config.yaml
n_layer: 12
d_model: 384
n_experts: 48
experts_per_token: 2
d_expert: 256
d_shared_expert: 0
activation: "swiglu"
moe_layers: [1, 3, 5, 7, 9, 11]
router_score: "sigmoid"
normalize_top_k: false
routed_scale: 1.0
balance_loss: 0.002
balance_bias: false
router_noise: 0.1
router_logit_norm: 1.5
init_std_router: 0.00871
lr_router: 0.00104
n_head: 6
n_kv_head: 3
head_dim: 64
vocab_size: 8192
norm: "rmsnorm"
norm_place: "pre"
norm_eps: 1e-05
positions: "rope"
rope_base: 5980.0
rope_fraction: 1.0
qk_norm: false
attn_scale: 0.125
tie_embeddings: false
parallel_block: false
init: "normal"
init_std_qkv: 0.0382
init_std_o: 0.0
init_std_up: 0.0382
init_std_down: 0.0
optimizer: "muon_variant"
lr: 0.00147
lr_mult_qkv: 0.5
beta1: 0.9
lr_head: 0.00873
grad_clip: 1.0
warmup_steps: 200
schedule: "wsd"
decay_fraction: 0.482
decay_shape: "sqrt"
final_lr_fraction: 0.0
batch_tokens: 262144
seq_len: 1024
doc_mask: true
train_tokens: 1804000000
steps: 6882
dataset: "wikipedia_en"
Below are experts of layer 9 (counted from 0) of a mixture-of-experts language model. Rows are named router (the router's row for the expert), gate (a neuron's input weights, with its number), up (a neuron's input weights, with its number) and show model dimensions 0-127. Each number is 500 + 25 x the weight over its row's rms, rounded and kept within 0 to 999. Numbers have three digits each.
Before each expert's rows: a language model's description of what the expert responds to. This comes from a sample of Wikipedia text that the model never trained on.

# expert 32
What it handles: Hyphens, en dashes and slashes in compounds and score ranges, plus word-initial prefixes such as inter, un, re, dis, sub.
router:490488523466543469468486506505500511495499487504533505519479513490498471512488484515466505507498518521487509496556531487498480506521525489492535489523476466543485529545478473485538493558521455484506514568500463486489508527501529462447504468503488476466513556499550489494577470490501478507481477547492525470489495500496509524467519500499502512505506497495531488492511493518470529504501
gate1:534522492481481515480448514503497488531499540518541540509450494506488480491511515500512447487522483472471487529493500511532469463547493458481510491491432502524502479549515505548522483516504462516470511520475516479523487477467483497524536463509498489476487513528550465458510491475490528509523493524517496498467500491464533510556485505525514497521489523499509495501531487485469500464513
up1:480527556528514512509512516512471547532520504506486512531481529476488544492490509518507506447492510543497474505526505493479520505470496448477538491478509499514542480512480493470550510485524488493498470460529527494475509477445523509474496495465493517504509502513509454491502494502464475551498514498486490590524489511550494492492501498495514524445487481511484498512508498493527495475473
gate2:504511464480483511486528520511544512515489490503535506512496504491496483477498490479484463432528507473511489460459529455542452514512507516501533522482493503504499517539471529519496497456506462510475531504498513533505470540484518502453478478524510471476514545508540506440521512494509513474448517520511527479507496530488495495475525478510463506492466512464501506525535482476527503532505
up2:503482501507495498511518464471488506474490481439501514493464475517514483515501490502504491485499478493468503517530525514489507466510515491445489554497516500478540491493526491481518550458505534511512454482503496502497501527525482467450494544459490475516468483520518544533548516497501474517517458482509485472512554481535495510492488495515504486500471500521517475485473510546451491490519
gate3:512469497471492502508454481487527510478505497533517468494464536487498497509512492508490507464552485474453474515496495483455511489526508493486493493517470509544522501500507489519536492485502510511501477527483487466501474535485499454479511486435513466495460529489512510502527514504439508492500479539498503489484522518490508507570535481535418512483520489488521514504460485502520500532458
up3:490434510528471560476495486467487486490516465493547475523564519482534475514538497484500507498534465502505532492493498489528472450495540496537532551474508444552558488467485521486475487443491440508520480530483522457494533550485547497494485527526520460486488478481467493530517486498527492484525487546476482425509498503502541490532495512493439514425504499507504496470488488488513526491535
gate4:508496451487507481544545544515509460486499491535494459477534503520477501496493528519500532441509515518473563515440516563520516500479519495483531495523511486527531511465457541486572507487477466518487537465468462502503514478528471488506497500494533481498478505475493489505490494517523488540490501475482560495522504551514504520485486516548497494521524459470471484536457537506478521505484
up4:506476537514510523464524480524497539498506498469512518544437491495508506477493533475518469535475512473554474475503497490490477492480504473483466509482495510464497477538523485536480512508515506506508511482500527479473516513491517531520512494521465478496497496498496509467513514525505519518466503501480542517467484485541494475499515515510510475445482501523531522432505490538495502525490
gate5:512517483469528479489496514448467497479493503512515473501483515485458564470465524486517557455521479528462481589532488532531481452492463464468529467488500442555534473517477500488519492493500470527486463484516508489485470469520530459506526492462511495527498498529490513483534466461486487481493496505465508486547515527498540494475506550530514464475487487507519505483535503499500503516533
up5:509524527470452522497523482520455507459536502494507523470502500555542538495489498526474491515505521491509490467531541481533522506490495463518496476504500543486473488505449489493470561475516495504502485497493491497520476506520519550488519528499487525440504481453500469491484486484464513534517514508525485529443538511523479464486505483471475474491499540554529540471464498471510563481528
gate6:525471576469515487509484506512513476469476504505497537473515510505453517451499505513435497452465519515494492509503522516499492447537528504503532455542519510504492519522510480519522510507518481540528477506497506477489467483474522454526535547477509478504509525528468503505512520507486485519491446507494485502520540500516506500534529514521472485461506546528465487513521519518479481510506
up6:525501515484531516503524498465522480528478518436506504519524465525504496566522508490474544506505507478486481474490485525511488498505489516460493496459509493527491539467494482516439492504527513529477489524502525504493497514481500523529468511483500503514479477472535546480507511534524502565481509470486474459443496503496470521477486491495493511489512504509493467485515519526502499528513
gate7:509511504487527488532470512500521512492543527522505496521473492527522507517521500499457537448481470490452510513503508507507479437468510485524546502520511513474481543523451487559505533509489481476495521523492481461489502465525511484487529503477485503453485477534517512489497465521482508458440458500531496480501494526509526499507521526513487466506520489444492505491485511474525482509517
up7:488512441506477432506490491494517488478513479508506484455519505481512454507490497493518532497553489481480520504503505520505493551498515507490496427504509476425503483516479504462513509478486517503463504490501521483519479523508508484498512534447510542498496494473491537467548508483480473503500547476499471500477452487535520472498509515518457494494490492480467501499514450521500467495502
gate8:540542516515512470486510466517517448521500509516537515483524494503472491485517480552449512510491488478467502522473504505517475485476469436490475466491462471481493547475492516525502493488484484515500538518490460473510473500467524484486540523489497510519451500495527491499491452525557518506445502440499478517522475485458534557508520504498504469487478476498509502486504481525465496520482
up8:542536481501501490520505450453515462553504525495555556475528458490485533425532473520482488506496491476503530458529463524499468506526452479525433454497490501510484515499507467518515518491504476491491508519503443519512474503484546493513517500487488518522496512473493504502508486545525577511496485513462520559521516498506507551483507544469524482469477513499504511456530461504454510469548
gate9:506500496500538508485489501493497503495502447507471499480495481501468509482501472480475519463520485524490482498524496493494523505481461491488509451468505443508486474506518449504494496496540491474488535507497493515491492487532487433489452487489458531488540530466500490481544502526495514532497481483479506471536511478544523547498492478458459496492513534510507505500458517440487535471506
up9:495466508510441448483547452517465493485565451491521558486504489505515475489514498514502511482517525557496458503508495533517485524458508482543480507499498481547478467497515535503514463460495454532490505471498553545496493481494502502506513474515523496510468478491521453477512510501513540520494496506533525490538539549507515497510535521500492509483499515458506509472524500510516533470462
gate10:473545493482518514512498504523486463500492506522491524488525500477456507496552486522524481443539516436475496468502517497483489520475476497462521506517522503509480520536528481477520507508548486502518525523476490467504507494482502471523485483509513449472517517517499474466472469510467502533470442495494475511504488448527486569545469526478524456457458489457516496483509500526504510490507
up10:484498484510449532527476481494523485527522442522545481489498520484496497468513482506512489504512474502481516519481490483485488533473478507477453487539465528516458533536533515477494484461531478490491520517506519483503418481514493476535502483504479464508529475501503558507516512502523508488506553500450502499445507452469509533528505509493542471531514488522495502477519505488490493496494